From a checkpoint of a small mixture-of-experts model trained on Wikipedia: width 192.
Below are experts of layer 6 (counted from 0) of a mixture-of-experts language model. Rows are named router (the router's row for the expert), gate (a neuron's input weights, with its number), up (a neuron's input weights, with its number) and show model dimensions 0-95. Each number is 128 + 24 x the weight over its row's rms, rounded and kept within 0 to 255.
Before each expert's rows: a language model's description of what the expert responds to. This comes from a sample of Wikipedia text that the model never trained on.

# expert 4
What it handles: Main verbs and auxiliaries right after a person as subject in biographies and narrative, such as had, has, wrote, began, already.
router [129 136 144 140 109 110  73 126 129 131 119 115 180 106 105  86  83 157 136 146 155  99 149  83 140 102 109 103 148 132 123 137 118 143 121 123 154 123 140 117  94 119 153 151 158 128 115 134 108 114 119 139  87 149 120 133 113 117 122 155  90 193 125 151 143  73 161  80 105 153 133 128 108 133 115 150 128 121  97 148 123 136 144 160 131 120 118 121 130 174 136 115 100 188 139  93]
gate0 [ 99 120 158 152 148  65 111 102 129 122 143 136 155 138  91 123 104 145 134 139 138 110 118 108 123 126 133 118 163 154 126 140 136 109 126  82 114 116 146 103 185 135 143 132 189  90 144 105 138 137 159  84 105 150 129 117 133 111 139 137 120 118  99 194 128 113 124 135 153  96 145 105 136 132 147 152 129 125 141 143 114 153 118 166 113 120 129  86 189 104 148 113 124 115 168  98]
up0 [148 100 115  97 129 155 153 158 134 116 136 127 117 154 136 116 115 121 134 117 105  92  93 169 143 190 154 132 131 139 130 110 169  47 150 157 149 151 102 156 117 135 119 111  81 128 165 124 121 132 150 134 120 116 139 149 128 142 150  91 115 129 163  83 136 133 105 139 118 122 105 150 114 109  98 140 118 154 150 123 146 114  91 108 125 112 134 130 115 126 108 119 117  90 114 153]
gate1 [155  83 105 152  95 129  79 128  84 142 167  91 156 134 101 123  92 164 114 131 146 162 159 107 111 108 140 146 144 131 111 139 128  96 119 115  88 119 148 127 148  98  80 102 175 136 116 162 137 123 143 143  91 110  85  90 122  85 132 132 123 147 126 160 160 137 109 150 144 178 119 105 156 136 117 134 159 149 121 137 158 125 116 151 168 110 120  97 126 107 169 140 168  99 149 135]
up1 [132  71 134 117  82 133  86 133  75 127 160 135 146 153 120  99 130 173 112 136 112 167 116 151 124 102 102 100 181 128 125 133 114  93 141 146  86 140 159 121  90 107 117 113 144 125 132 115 112 112 121 157 174 146 112 105 158  83 115 160 160 129 129 147 141  99 125 123 165 176 159 133 141 127 141 144 117 116  71 121 138 139 132 126 145  99 124 109 109 128 145 123 150 100 154 131]
gate2 [125 147 126 125 137 153  80 107 106 157 116 117 129 194  88 106 166 132 152 158 119 134 125 151 158  87  87 132 167 142 137 129 162  70 115 121 148 126 143 133 116 152 144 103 147 138 141 160 136 155 128 172 146 152 135 108 117 118 104 126 146 159 164 140 114  87 143 114  92 123 150 144 122 158 146 126 118 157 113 142 150 119 142 142 137  88 133 142 129 138 134 121 118 165 147 128]
up2 [112 165 103 145 118 140 120 116 133 170  94 115 128 151 136 124 127 114 128 183 125  73 131 135 161 120 110  73 143 160 143 190 156  84 124 145 118 132 145 124 129 174 173 142 143 128 104 144 151 159 111 138 106 123 104 203 154 129  99 119 123 172 159 105 118 123 100 102 132 118 170 146 136 108 168 138 119 139  91 170 179  78 122 131 109 114 159 151 117 141 132 142 155 131 108  90]
gate3 [183  86 110 104 135 119  97 115 181 115 176 104 121  78 161  98 158 126 165 175 130 136  97  95 135 153 122 127 133 159  93  81 152 118 149 174 148 161 134  91 134 138 145 115 126 119 142 136 110 154 126 179 114 104 146 115 156  99  77 163 135 145 151 136 114  88 120 148 137 155 158 116 131 113  73  93 130 131 115 141 132 158 144 152 114 101 141 102  95 167 118 114 158 115 101 145]
up3 [110 114  88 130 103 122 150 141 120 139 179 109 140 164 159 101 145 139 129 117 143 144 135 146 137 165 129 117 128 176  94 110 129 137 203  99 129  90 149 117  90 111 118 136 145 106 122 119 149 145 134 173 153 116 149 170 124 140 166 154 103 163 109 108 131 161  97 136 145 139 139 114 137 163 145  91 112 104 151 115 149 130 123  89 162 169  91 116  90 137  95 118 153 123 180 146]
gate4 [102 117 107 109 125 135 124 123 128 127 122 159 155  73 131 147  98 165 134 132 124  96 121 124 113 135 134  97  99 130 114 160 166 139 103 121 131 115 129 169 106  89 134 168  82 136 102 118 122  71 146 169 109  99 126 141 106 119 126 152 145 122  72 147 157 122 116 150 159 126 107 105 122 104 168 133 121  94  56 136  90 131 118 140 131 129 127 137 158 135 130 148 150 162 116 169]
up4 [136 142 126 131 128 105 142 148 156 121 118  93 125 132 108  69 138 130 121 115  95 175 123 179 120  99 117 127  96 132 156  96 113 160 139 163 120 142 131 104 143 123 103 129 134 128 129  85 121  83 127  99  96 184 181  77  93 112 115 125 113 114 161  97 183 142 191  93 103 115 130 158 134 107  90 144 132 132 172 137 143 138 143 127 138 135 130 149  95 130  99 137  77  88 139 116]
gate5 [164 132 138 136 129 100  83 142  91 124 126 125 130 104 102 127  71 125 117  98 128 144 139  92  93 119 153 123 103 139 137 121 127 130 143 148 106  90 122 106 115 189 119 139 168 116 110 129 141 127 135 111 109 120 143 126  94 184 141 116  76 133 128 145 136 108 102  93 110  99 106 145 115 132 160 130 157 113 155 143 126 127 120 139 133 155  80 130 124  93 108 141  59 110 148  88]
up5 [160 147 146 113 146  87 119 139 101 146 128 128 124 100 128 145  74 137 134 108 166 112 136 119  81 106 125  99 123 151 131 114  96 114 115 145 133 155 104 151 114 137 114 125 153 140 122 103 125  66 111 121 143 118 158 135 125 146 119 115 116 113 142 131  89 110 115 150 117  91 135 190 121 122 102 115 151 113 139 105 143 129 107 109 149 144 138 147  98  70 156 138 119 142 111 116]
gate6 [142 151 137 148 146 142 113 136 153 113 143 103 144 116 173 119 115 137 129 140 102 112 111  94 115 145 123 174  97 134 160 169 152 132 163 160 142 154 137 141  89 132 141 103 114 166 140 145  92  83 115 170 152 129 147 140 106 146  70 150  75 169 143 125 150  68 116 108 121 122 101 149 101 139 177 177 129 103 119  81 135 130 120 123 107 126 144 125 164 177 139 148 141 150  97 170]
up6 [127 113 107  95 108  80 155  90 121 132 144 143 113  98  83 140 176 123 145 149 139 131 114 141 121 127  94  70 109 141 184 106 143 157 133  86 104 108 117 133 160  94 128 122 161 133 104 135 152 181 119  84  63 147 165 132 157 133 144 127 139  99 131 160 114 170 135 117 100  81  95 123 162 144  99 148 136 149 127 109  97 126 101 114 128 111  97 146 135 125 143 126 141 153 108 139]
gate7 [ 83 160  98 127 125 102  95 124 168 120  92 154 136 115 107 143  97 145 131 142 103 134 166 157 156 115 102 130 118 112 115 117 174 111 112 131 163 120 133 137  79 149 146 148  89 153 111 129  99 137 125  95  57 133 143 135 137 137  84 145 150 160  75 147 108 151 131  96 150 138 130 143 100 143 139 148 115  89 136 110 101 159 125 182 131 112 151 109 162 145 133 112 134 159 135 112]
up7 [169 118  93 132 143 155 100 135 126 123 121 177 151 176 157 116 122 128 129 111 130 106 133 108 111 152 159  77 152 137 138 155 145 126 132 140  85 150 136 108 135 109 101 146 141  92 116  65 118 114 136 195 118 185  94 169 109 132 153  96 108 140 156 140 116 136 136 148 135 122 105 162 150  97 174 138 118  73  99 129 115 119  93 106 150 132 141 119 119 105  93 159 157  98 116 150]
gate8 [165 128 103 161 165  46 110 134 144  92 123 170 146 128 148 136 131 159 141 142 152 118 117 127 133 145 134 122 131 133  98 159 139 108 146 121 102 134 116 109 164 123 161 127 128 130 114 149 136 133 130 130  84 109 105 100 103 153 159 169 152 156 126 179 123 118 165 131 128 113 151 104  93 158 163 116 136 130 118 125 127 118 131 148 146  89  88 131 156 154 128 151  98 205 152 147]
up8 [127 140 143 135 133 111 156 152 140 120  99 113 177 116 129 112  74 132 172  89  87  92 103 129 124 138 152  79  76 159 134 148 181 115  97 145 118 100  85 147  99 114 140 154 110 166 112  96 111 138 116 119 132 115 169 149 127 112 110 134 108 117 128 108 112 159 116 151 119 111  72 124 132 140 141 112 101 114  91 112 152 119 101 121 144 163 135 186 194 122  99 115 111 142 112 143]
gate9 [191 125 134 102 107 107  87 142 135 156  86 159 172 155 131 164 122 132 125 122 120 139 113 130 129 125 148 143 180 143 110 133  76 139 140 140 163 125 109  99  67 135 136 149  88 164 113 142 113 109 128 120 128 119 148 123  82  79 127 116 135 129 137 153 140 119 147 150 128 141 135 154 124 123 162 116 125 113 125 155 104 118 141 185 130 103 141 116 153 153 162 130 164 118 116 130]
up9 [143 120 129 172 124 134 160 170 129  92 124 151 107 112 142 124 101  78 126  70 145 146 132 138  97 110 149 131 114 165 114 161 121 123 123 124  96 154 159 138 153 166 121 105 131 122 186 140 118 116 150 127 161 103 128 120 133 135 136  92 113  99 184  99 117 163  96 155 131 119 126 123 134 117 129 130 158 140 133 118 150 109 136  99 127 125 153 132 109  97 158 152 137 123 183 134]
gate10 [132 136 116  74 134 135 102 100 123  96  84 114 142 135 121 138 175 113 120 147 104 129 123 142 135 123 112 145 100  97 112 116 122 114 132  91 147 134 113 114 109 142 113 132 103 105 101 114 135 148 113 112 118 148 144  88 174 128 130 108  87 135  93 126 140 103 163 115 107 151  76  81 130 138 130 116 124 117 150 155 115 141 145 163 133 108 119 100 168 130 139 101 138 118 122 101]
up10 [116 130 146 126  83 160  98 135  96 121 107  97  78 129 140 157 104 140 137  97 106 166 164 122 133 119 143 103 171 111 156 135  96 142 133 132 139 136 124 153 106 116 120 132 147 130 152 147 114 133 119 117 149 136 140 105 147  80 115 137  97 129 149 123 110 146  97 120 121 153 117 107  88 169 145 121 122 133 133 109  84 133 167 154 122 179 168 124 127  49 128 101 119 132 130  97]
gate11 [129 114 165  92 157 117 119  96 103 133 101 139 111 109 104 113 109 140 144 107 115 106 162 103 142 121 106 109 192 163 148 152  97 171 106 112 104 132 130  82  68 100 145 128 162 142  86 111 115 131 138 104 138 101 158  79  93 128 103 165 119 142 125 126 131 152 128 115 129 122 123  91 105 129 165  91 141  86 103 105 107 115  92 132 145 136 142 174 195 152 147 133 123  76 124 122]
up11 [ 94 123  86 117  93  83 119 106 116 140 117 129 119 124 113 149 108 149 146 156 153 133  96  97 157  88 102 166 108 140 136 158  96 121  80 149 163 156 120 124 181 162 144 176 151 146 130 176 113 150 109 105 129 129 137  86 122 149 134 139 171 112 156 126 119 130 132 125 133 115 164 118 107 116 132 116 132 131 111 109 101 160 129 144 118 120 137 104 186 123 132 108 115 117 145 123]
gate12 [132 139 144 133 122  99 121 127 100 130 142 141 137 136  91 124 116 147 147 139 124 102 164  96 112 141 130  58 102  63 115 124 140 117  95  84 125 154 122 115 153 122 105 111  45 134 142 137 116 133 137 123 116 137 157  88  87 121 136 141 145 130  87 129 118 149 120  95 158 154 121 128 134  93 153 169  93 122 123 146  85 120 136 124 112 139 106  99 152 121  97 112 107 161 122 107]
up12 [130 162  92 182 148 162 139 167 131 140 143 122 130 112 150 133 151 115 116 130  75 140 109 157  80 130 201 127 111 127 120 150 138 129 155 133 127 138 142 188 132 173 116 149 146 101 118 146 118 133 141 127  95 149 123 132 130  96 164  93 139 145 111  87 128 114 110 151 110 114 117 111 159 156 107 111 144 158 192  96 142 122 145 108 126 127 161 150 125 113 126 125 102 129 138 116]
gate13 [109 125 143 182 122 128  96 133 125 141 155 120 109 105 135 123 108 132 148 175 175 139 137  96 135  84 148 123 136 129  97  89 102 116 157 149 143 132  88 125 161 117 160  92 163 134 147 143  87 148  96 121 152 125 195 155 144  87 125 155 143  77 148 160 103  90 137 145 146 105 147 145  56  87 125 123 156 149 118 118 119  92 171 127 127 152 121 117 132 136 164 145 105 148 112 142]
up13 [182 154 158 130 146 150 152 127 209 128 157 149 117 113 187 124 136 152 144 134 106 127 107 128 179 153  87  71 108 120  95 115 121 120  86 148 156 176 190 147 132 163 130 118 152 137  92 170  82 145 137 143 155 137 152 133 152 112 100 117  82 140 112 121 133 103 162 100 142 131 112 109 138 150 117  89 119 136 174 116 139 142 125 151 127 165 103 162 100 100 145 109  89 142 152 142]
gate14 [164 127 124 134 132 106 112 133  89 120 175 121 193  85 122 162 113 114 138  90 134 165 121 123 131 146 142 133 157 126  88  54 122 128 122 129 156 117 108 116 151 108 137 147 140 130 142 176  79 127  87 136 162 133  88 106 164 109 144 129 122 117 160 123  84 172 143 129  63 119 125 144  91 167  68 139 137 141 151 119 115 126 137 153 101 107 125 122 134 132 134 115  82 135 117 119]
up14 [156 131 120 135 165 161 171 128 140 153 118 115 160 132  95 126 146 120 128 141 144  96 162 121 104 141 113 141 119 112 106 115  94  82  87 128 145 140 127 133 182 138 136 148 122 148 133  71 122 107 111 145 168 167 136 148 120 155 141  68 123 145 122 147 140 140 147 162 149 115 144 131 126  99 109 102 128 107 109  90 122 103 137  96 132 107 108 138  88 118 129 118 138 128  77 130]
gate15 [168 180 127 154 104 112 163 136  97 149 160 142 147 155 147 119 129 105 155 150 119 110 180 143 129 118 130 117 132 161 133  79 153 124 119 121 151  75 176 136  97 134  97 130 102 161 173 110 131  96 152 161 156 155 163 143 145 127 101 163 136 156 118 148  99  87 113 179  71 139 137 149 166 152 108 126 113 160  91 104 140 159 104 108 131 151 175 110 150 125 148 122 166 157  93 154]
up15 [133 148 148 128 157 106 117 114 153 133 154 123  77 101 128 156 182 137 116 133 124 113  79 143 105 109 102 159 130 140 145 116 113 106 143 138  92  97 109 112 135  92 156  96 126 116 121 145 165 134 129 123  75  99  83 149 156 130 132 116  91 106 149 125 168 163 160 121 121  84 107 128 124 138 126 128 120  80 150 176 100 135 116 101 110  88 106 183 116 148 148 155 125 189 131 110]
gate16 [152 104 142 167 125 156 150 131 134 112 121 117 129 203 118 124 135 149 152 148 160 123 140  71 162 168 117 114 187 152 117 151 143 135 128 158 129 145 152  89  82 157 127 123  77 115 132 141 101 149 127 133 141  85 122  95 134 116 155 166 106 163 116 131 129 107 136 135 130 195 128 124 143 177 112 162  98 119 134 119 136 126 125 151 153 127 155 105 116 143 149 126 105 131 131 105]
up16 [158 135 151 151 129 165 141 139 150 117 129 150 131 180 129 162 117 153 165 115 127 107 185 151 135 104 157 131 131 120  66 133 162  96 124  98 132 132 144 132 140 131 127 111 106 135 105 104 121 131 105 132 138 129 103 111 145 123 139 131 108 130 158  94 116 101 143 128 149 123 103 129 112 123 146 134 146  69 114 146  95 131 145 142 149 128 115 155 144 158 156 121 136 138 122  92]
gate17 [ 85 136 102  96 120 129 156 130 136 128 155 148 112 130 155 129 148 114 125  75 127 108 176  86 171 113 181 158 140 137 107 108 116 114 109 141 141 118 111 179  92 137 121  92  94 130 128 121 121  85 135 158 151 196 134  63 123 120 183 185 127 140 158 165  96  95 140 141 108 151 151 152 107 104 161 116 127 116 129 140 122 141 125 131 140 163 147  63 131 153 143 108 141 153 142 148]
up17 [123 116 122 161 106 169 147 129 115 163 115 123 112 159 160 133 125 130 124 127 176 145  98 126 152 118 134 174 131 132  94 117 117 112 129 108 117 116 121 133 129 130 148 152 128  48 105 134 108 117 122 115 132 124 109 201 139 140 110 113 124 138 105 140 147 156 110  83 124 112  92 112 146 160 139 142  98 136 115 113 121 100 143 119 119 154 121 124 109 113 109 171 123 126 126 132]
gate18 [105 107 144 161 130 110  91 106 100 146  97 119 139 112  94 105 115 150 137 170 127 134 137  92 154 133 123 108 108 104 137 161 114 126 136 136 138 144 128 131 109 115  94 128 102 121 140 116 141 126 156 151 111 114 122 103 125 101  76 173 112 151 113 169 128 110 115 151 146 140 178 111 124 147 142 184 123 120  76 153  57 136 141 148 131 112 166  85  85 124 107 138 148 160 156 156]
up18 [122  74 147 142 120 135  95  93 102 142  97  99 123 119 136 151 110 136 125 133 110 106 133  93  76 151 102 119  92 106 136 138 117 152 136 125 183 118 111  98  95 118 163 100 163 125 114 117  83 130 115 127  99 117 153 128 115 139 151 173 138 125 119 181 145  74 141 112 119 170 126 108 106 161 143 145  98 134 102 119 141 106 133 166 143  50 125  99 152 155 147  90 168 175 118 108]
gate19 [145 121 150 122 102 153 152 131 145 172  79 156 126 158 110  83 112 146 105 124 147  90 131 188 115 156 143  93  99 116 143 121 158 111 146  87 164 107 126 126  91 120 161  92 125 109 101 122 131 150  90 118 116 121 162 150  90 120  91 152 165 164  97 189 137 143 110 130 147 145 135 110 126 110 113 140  89 106 118 114 125 120 126 156 134 104 114 157 122 122 118 133 135 105 141 142]
up19 [112 137 130 119  94 167 105 116 127  98 151 167 147 170  88 154 134 142 135 151 105 120  88 138 154 133 137 123 102 151 146 115 116 119 125  99 127 110 137 115 116 126 113  70 109 146 142 186 125 133 113 132 166 111 108  86 127 130  75 180 134 127 143 181 109 106 109 164 104 120 123 134 114 138 153 159 164 117 127 113 153 156 103 123 164 123 132 113 154 135 124 138 180 105 101 123]
gate20 [134 107  84 108 135 121 136 176 110 105  75 107 174  93 141 143  60 129 126  91 136 122 103 118 136 131 131 130 127 133 111 132 123 132  82 150 140 141 126 138  98  87 138 114  76 163 138 152  98 119 139 155 126 121  69 120 149 160 105 113  99 131 128 103  95 145 116 131 135 141 127 129 127 101 148  85 125 137 123 133 139 119 120 158 141 143 153 127 126  87 134 115  93 174 105  89]
up20 [144 129 132 166 151  94 148 124 131 126 128 121 139 136 104 121 135 129 131  96 120 111  95 116 106 126  86 154 143 119 156 133 111 126  89 147 101 127 151 101 102  94 151 110 128 133  96 102 104 100 108 138 110 161 119 153 136 174 140 161 173 109 111 141 136  70 131 140 145 151 137 108 127 138 110  95  92  92  76 125 108 172 116 110 129 119 123 118 143  99 148 143 155 131 121  82]
gate21 [ 89 106 129 142 115 131 118 115 116 119 144 122 143 141 120 114 121 151 113 119 139 128 192 127 143 130 126 120 143 112  81 102 147 135 139 107 118 111 146 108  99 103 143 122 169 137 127 137 110 130 119 148 131 134 181  99  90 124 109 180 138 148 155 151 100  91 130  87 151 151 158 107 134 144 130 159  92 135 100 114 156 114 153 139 116 163 102 100 140 139 139 131  96 121 122 129]
up21 [ 94 156 157  91 130 153 109 123 123 101 111 124 124 143 109 121 132 144 109 128 107 114  81 160 134 102 130 123  55 103 128 145 125 118 142 102 109 140 133 128 127 113 156 165 104  73  98 117 156 113 109 105  92 124 193 124 108  98 167  99 147 138 129 162 155 129 155 125  96  79  87 162 139 103 107 103 105 146 116 142 168 106 138 129 122 141  86 116 150 130 105 112 135  91 128 123]
gate22 [ 86 127 146 105 141 156 116 119 109 116 143 113 113 132 139 126 158 130 150 163 107 128 140 118 129 150  99 153 165 133 138 129 132 113 158 138 109 126 122 126  99 135 105 179 166 104  86 117 137 140 136 149 122 147 146 121 145  91 110 163 143 152  89 116 150 100 155  82 161 121 132  87 115 124 153 118 114 121 137 134 118 135 129 105 123  77 106  97 105 174 149  63  78 143 111 113]
up22 [121  89  97 145 106  94 127 113 135 167 129 143 119 132 129 143  82 131 132 103 149 177 140 156 156 120 141  99 155  76  93 115 119 118 133  94 135 131 111 124 151  79 153 120  88 133 171 114 124 160 140 143 125 136 143 114 152 103 115 121 108 114 121 134 137 176 125 159 144 162 160 167 141 149 136 118 113 110 122 147  69  99 132 112 124 100 105 126 139  70 127 110 167 136 133 166]
gate23 [136 150 119 117 108 157 111 135 122 138 158 116 122 102 110 114 127 121 153 152 131 145 127 155 138 127 117 111 164 105  89 135 103 141 119 142 161 143 135 138 145 107 138 185 175 153 107 166 122 138 126 118 127 158 190 111 116 132 145 138 150 173 131 122 123 116 151 111 122 156 116 135 146 141 152 120 111 160 141 190 129 127 122 136 134 141 121 137 120 107 104 142 111 115 115 119]
up23 [137 141 143 128 158 135 137 152 106  92 157 148 102 118 129 122 146 156 125  90 135 163  81 139 157 136 128 139 109 146 114 135 154 132  93 159 110 135 123 164 125 119 121 109  74 144 152  83 108 114 114 116 110 140 105  87 170 145 176 124 149 136 138  81 111 158 142 132 168 113 129 134 122 119  83 105 122 115 111 125 118 124  83 130 122 166 121 105 141 149 100 129 140  94 110  91]
gate24 [150 163  99 115 131 142 126 156  81 114 131 118 165 156 128 143 141 143 134 155 134 126 126 121 125 136 135 168 143 132 105 129 122  90 125 161 163  94 130 135 118 116 125 131 125 146 178 160 103 142 122 127 154 109 105 122 148 104 117 120 116 121 156 140  66 123 118 133 106  90 186 120  92 146  99 100  99 164 166 149 191 103 132 109 117 118 176 120 115  77 154 144 124 132 154 119]
up24 [147 107 117 106 143 106 112 134 144 111 103 101 172  75 102 108 105 141 161 149  80 193 129 133 148 142 143 114 142 156 129 107 146 141 106 146 143 104 120 109 124 123 111 186  98 133  97 130 136 131  82 150 110 114 178 143 118 116 175 105 139 155 139 108  94  96 160 149 108 124 140 150 123 106  86 139 148 113 122 114 111 127 113 126 154 133 134 125 161 140 102 124 124 151 109 147]
gate25 [ 88  88 147 142 131  97 116  86 115 147 117 185  99 122 125 157  98 142 138 151 161  81 121  78 138 126 137  93 111 163 113 134 187 145  75 100 159 106 157 143 147 122 136 121 149 153  89 140 128 135  93 110 150 146 133 106 107 159 121 198 165 101 134 214 164 143 118  99 108 139 114 137 130 113 163 177 130 157 129 146 126 154 116 143 125 136 136 113 121 111 176 126 133 180 132 136]
up25 [101 118 100 177 114 147 150 140 142 157 121 130 112  89 155 148 113 101 124  80 116  73 134 122 139 136 134 151 107 100 107 159 148 134 139 108 147 109 176 141 111 131 162 136 130 133 146 120 139  91 118 107 131 108 153  84  88 148 104 175 126 105 157 141 207 129 130 118 131 154 118 129 154 147 120 128 103 136 109 111 156 119 116 182 141 155  96 105  94 130 130 164 130 148 128 160]
gate26 [131 145 137 115 112 143 136 147 126 136 160 140 142 123 147  83 164 141 137 157 169  77 131  73  94  92 121 139 129  84 114 122 143 119 111 107 111 136 139 137 147 112 124 117 128  96  71 107 122 144 134 160 181  86  90 156 117 152 126 101 111 133 129 100 103 114 103 129 174 123 122 156 137  87 142 140 129  92 118 117 146 134 149  80 109 116 100 154 101 173 116 116  94 200 106 148]
up26 [104  96 149 132 163  95 120 110 135 132  97 132 105 145 128 107 142 133 129 134 148 152 157 150 119  69 157 103 151 135 136 118 145 132 138 100 128 118 163  79 103 175  87 148 146 126  83 150 138 117 150  74 130 114 143 116 177 149 162 168 149 124 112 132 130 147 116 130 117 128 106  97 103 159 146 149 118 114 116 152  74 158  89 107 133 126 145 149 124 111 131 146 115  71 134 152]
gate27 [126 116 133  76 125 124 120 127 136  83 105 118 105 107 112 101 142 180 155 127 115 163 122 126 148 131 109 123 137 153 128 111 109 156 130 151 140 124 159 142 103 119 123 105 171 125 158 140 123  81 162 131  82 133 142  85 163 125 128 179 132 116 138 152 124 123 120 175  73 135 154 117 123 126 107 151 146 115 115 165 133 148 199 151 145 127 135 106  90 126 158 144 144 194 148 139]
up27 [113 131 111 136 128 126 102 112 151 154 135 137 121  83 112 108  67 166 113 104 117 129 156 148 128 132 124 140 129 148 155  85 106 150 133 110  96 132 142 132 107 114 115 111 130  93 127  84 108 118 142 100  89 112 115 155 131  97 115 112 121 114  91 167 186 124 141 100 120 101 135 162  82 170 193 171 119 103  90 149 150 116 120 138 128  98 137 100 119 128 129 119 125 108 124 114]
gate28 [193 167  97 145 125 113 124 130 169 130 117 102 170 112  89 123  66  89 122 149 130 129 168 136 126 108 133 120 163 110 109 105 136 103 162 159 144 105 128 106 117 154 145 145 139 169 137 110  86 140 147 151 153 103 119 174 174 114  99 127  87 143 129 137  81 125 121 127 134 102 133 148 135 162 157 132 121  82 124 144 133 104 127 157 113 149 128 144 140 107 101 107  91 137 103  92]
up28 [149 108 165 166 129 155 110 177 141  82 174 113 177 130 143  89 116 138 137 127 152 151 134 114 163 114 132 115 169 132 101 124  93 107  81 145 132 107 124  99 159  95 134 142 138 139 138 145 136 166 120 149 131 134 120 113  87  88 116 170 145  97 152 132  97 132 145 129  66 143 121 129 143 109 112 100 147 131 117 108 170 152 116 159 150  97 117 137 120  92 135 108 121 123 113 140]
gate29 [109 118 185 101 159  86 108 142 101  99 115 142 137 112 143 138  79 139 138 122 118  99 107  96 116 100 123 122 114 148 167 145 137 137 161 131 103 102 131 161 122 133 132 148 144 120 104  68 130 112 120  83 103 151 109 151 137 165 137 146 117 136  95  71 170 106 135  97 154 119 119 125  94 101  96 176 195 127 140 110 164 134 116  91 134 149 121 149 136 136 159 144  79 161 100 107]
up29 [160 119 131 132 144 124 137 122 142 132 105 103 117 119 135  94  95  90 119 132 125  99 159  81 119 147 101 101 123 102 124 110 109  93 143 117 155 127 116 140 101 143 165 111 129 102 150 110 131 171 132 135 199 146 106  92  88  93 145 159 133 161 171 144 105  94 172 147 175 132 110 104 105 159 115 126 101 110 146 172 103 111 146 157 105  88 144  92 145 100 109 138 101 104 115 153]
gate30 [115  99 156 113 120 138 104 110 154 132 109 122 168 132 147 148 100 128 120  81 104 155 147 121 122 119  99 118 125  92 137 116 157  98 119 113 135  91 150 153  86 122 147  98 126 119 138  77 114 129 126 128 121 105 108 175  98 130 105 118 116 202 107 110 111 160 145 120  86 138 106 109 125  65 144 141 148  96 108  86 169 127 120 142 146 122 144  94 114 170 109 116  99 112 149 100]
up30 [113 166 126 126  93 119  99 137 153 128 140 134 114 136 141 148 144 105 105  90 142 121 144 167 127 132 126 168 123 129 180 122 154 143 144 117 102 130 182 140  93 139 119 168 107 141 181 163 135 102 122 151 180  79 156 133 149 123  96 182  85  97 158 155 159 147 130 107  88  92 116 128 129 170 155 154 109 142 107 157 123 127 120 143 118 176 116 140 110 109 166 145 108 119 106 143]
gate31 [141 151 101 195 168 172 133 113 143 133 149 150 124 155 116 134  93 151 114  97 141 118 144 141 117 163 143 118  83 145 119 127 137  97 128 126 158 114 125 167 130 167 137 129  86 119 144 160 121 100 126 128  97 137 147 102 105 137 120 191 170 157 156 159 147 139  92 115 126 170 108 152 159  97 117  97 104 157  93 158 125 136 132 147 116 133 159 144 145 126 147 169 131 147 123 152]
up31 [142  97 179 132 132 114 112 164 166  96 107 105 146 123 122 114 124 113 137 152  92 111  95 134 128 103 105 123 133 167  84 141 161 132 104 191 124 130 123  90 172 153 145 142 160 101 138 124 158 116 136  90 151  80 103 141 120 124 111  72  94 149 147  76  87 134 138 150 120 130 123 132 123 101 156 112 165 116 167 100 168 103  98 106 102 144 155 141 114 116 150 118 127 136 121 110]
gate32 [112 166 152 111 154 128 103 151 131  87 148 117 167 137 113 151 143 128 140 159 127 146 123 135 131 112 118 113 114 105 141 110 158 158  90 140 136 103 185  96 170  91 125 139 131 151  89 108 113 128 156 129  90 146 136 137 128 137 120 142  91 119 106 142 170 122 144 116 172 173 126  84 142 136 137 141  86 128 150 146 105 149 155 190 125 136 133  99  99 109 142 124  92 163 142 103]
up32 [117 133 135 121 122 111 114 122 137 143 130 136  94 152 136 133 116 148 143  68 103  80 125 155 141 110 141 146 144 144 116  75 186 117 154 123 122 132 134 157 118 151  62 153 134 126 182 162 124 116 159 164 170 169 106  97 148 154 149 126  94 148 165 136 122 139 127 122 154 149 127 165 105 120 121 147 153 134 117 136 125 127 103 134 139 146 119 112 144 177 121 138 109 119 126 140]
gate33 [132  94  73  77 121 108 156 131 123 165 145 124 147 154 138 143 150 138 104 135 150 119 127 122 129 148  90 104 123 134 120 116 103 131 127  74 143 152 158 131 102 123 139 183 122 216 144 126 153 124 163 174 137  86 117 116 159  95 138 117 116  99 124  99 151 126 129 145 117 133 114 113 130 143 121 134 122  57 163 154  48 130 130 110 148  98 102  91  79 169 185 104 116 145 160 113]
up33 [141 156 150 149 119 118 101 108 156 104 132 111 148 128 102 100 136 154 131 123  95 110 138 156 138 126 166 101 148  89 137  99 105 144 110 177 167 106 120 152 150 109 141 146  92 133  92 141 127 157 104  99  96 163 137 119 135 150 113 111 149 120 124 128 152 180  95 118 175 105 118 147  99 166 119 102 104 148 132 138 139 135  94 129 118 120 156 146 142 159  66 113 135  74 113 123]
gate34 [172 115 123 108 125 130 130  97 164 101 120  70 139 109 137 111 130 143 135 131 145 118 140  68 141 102 132 144 118 146 103  56 130  98 122 135 188 136 165 112 130 153 158 119 126 134 129 164 164 162 163 155 126 123 152 136 153 114 132 149  88 147 183 119 120 150 143 123 133 137  68 144 108 119  96 123 125  82  99 113 142 163 179 150 144 156 117 131 133 154 161 115 131 115 126  80]
up34 [133 172 135 148 119 184 146 151 134 124 168 136 156 119 109 134 160 105 117 120 107 119 130 179 146 122 133 135 129 109 207 134 140 147 140 126 130 159 137 134 178 121 123 125 102 127 115 105 132 118 139 134 150 130 135  97  82 129  88  82 145 127 141 127 158 110 106 203 103  91 138  86 167 135 150 101 144 127 119 140 109 150 127 115 138  88 153  98 100 121 136 130 138 161 183 136]
gate35 [122 138 141 160 115 128 124 146 136 119 166 115 123 119 118 137 129  88 126 159 160 138 100 137 128 100 143 129 134  81  90 190 134 131 178 108 137 135 125 109 138 143 143 102 160 109 122 152 115 153 131  77 107 127 136 110  97 153  91 149 109 153  78 154 157  99 138 134 147 171 142 115 114  89 110 120 167 126 127 147 131  99 146 138 138 111 111 129 103 146  74 114 109 138 125  99]
up35 [106 107 151 154 109 151 128 112 128 145 117  84 163 125 104  81 151 140 126 129 147 134  91 108 175 108  87 143 122 106 135 130  92 114 134 142 150 149 108 121 162 145 124 115 151 128 117 147 117 146 108 142 133 113 163 119 101 146  71 137 110 155 136 106 115  96 142 166 184  93 195 104 125 110 140 117 145 142 114 139 101 130 155 128 117 144 105  70 108 179 158 130 141 156 148 149]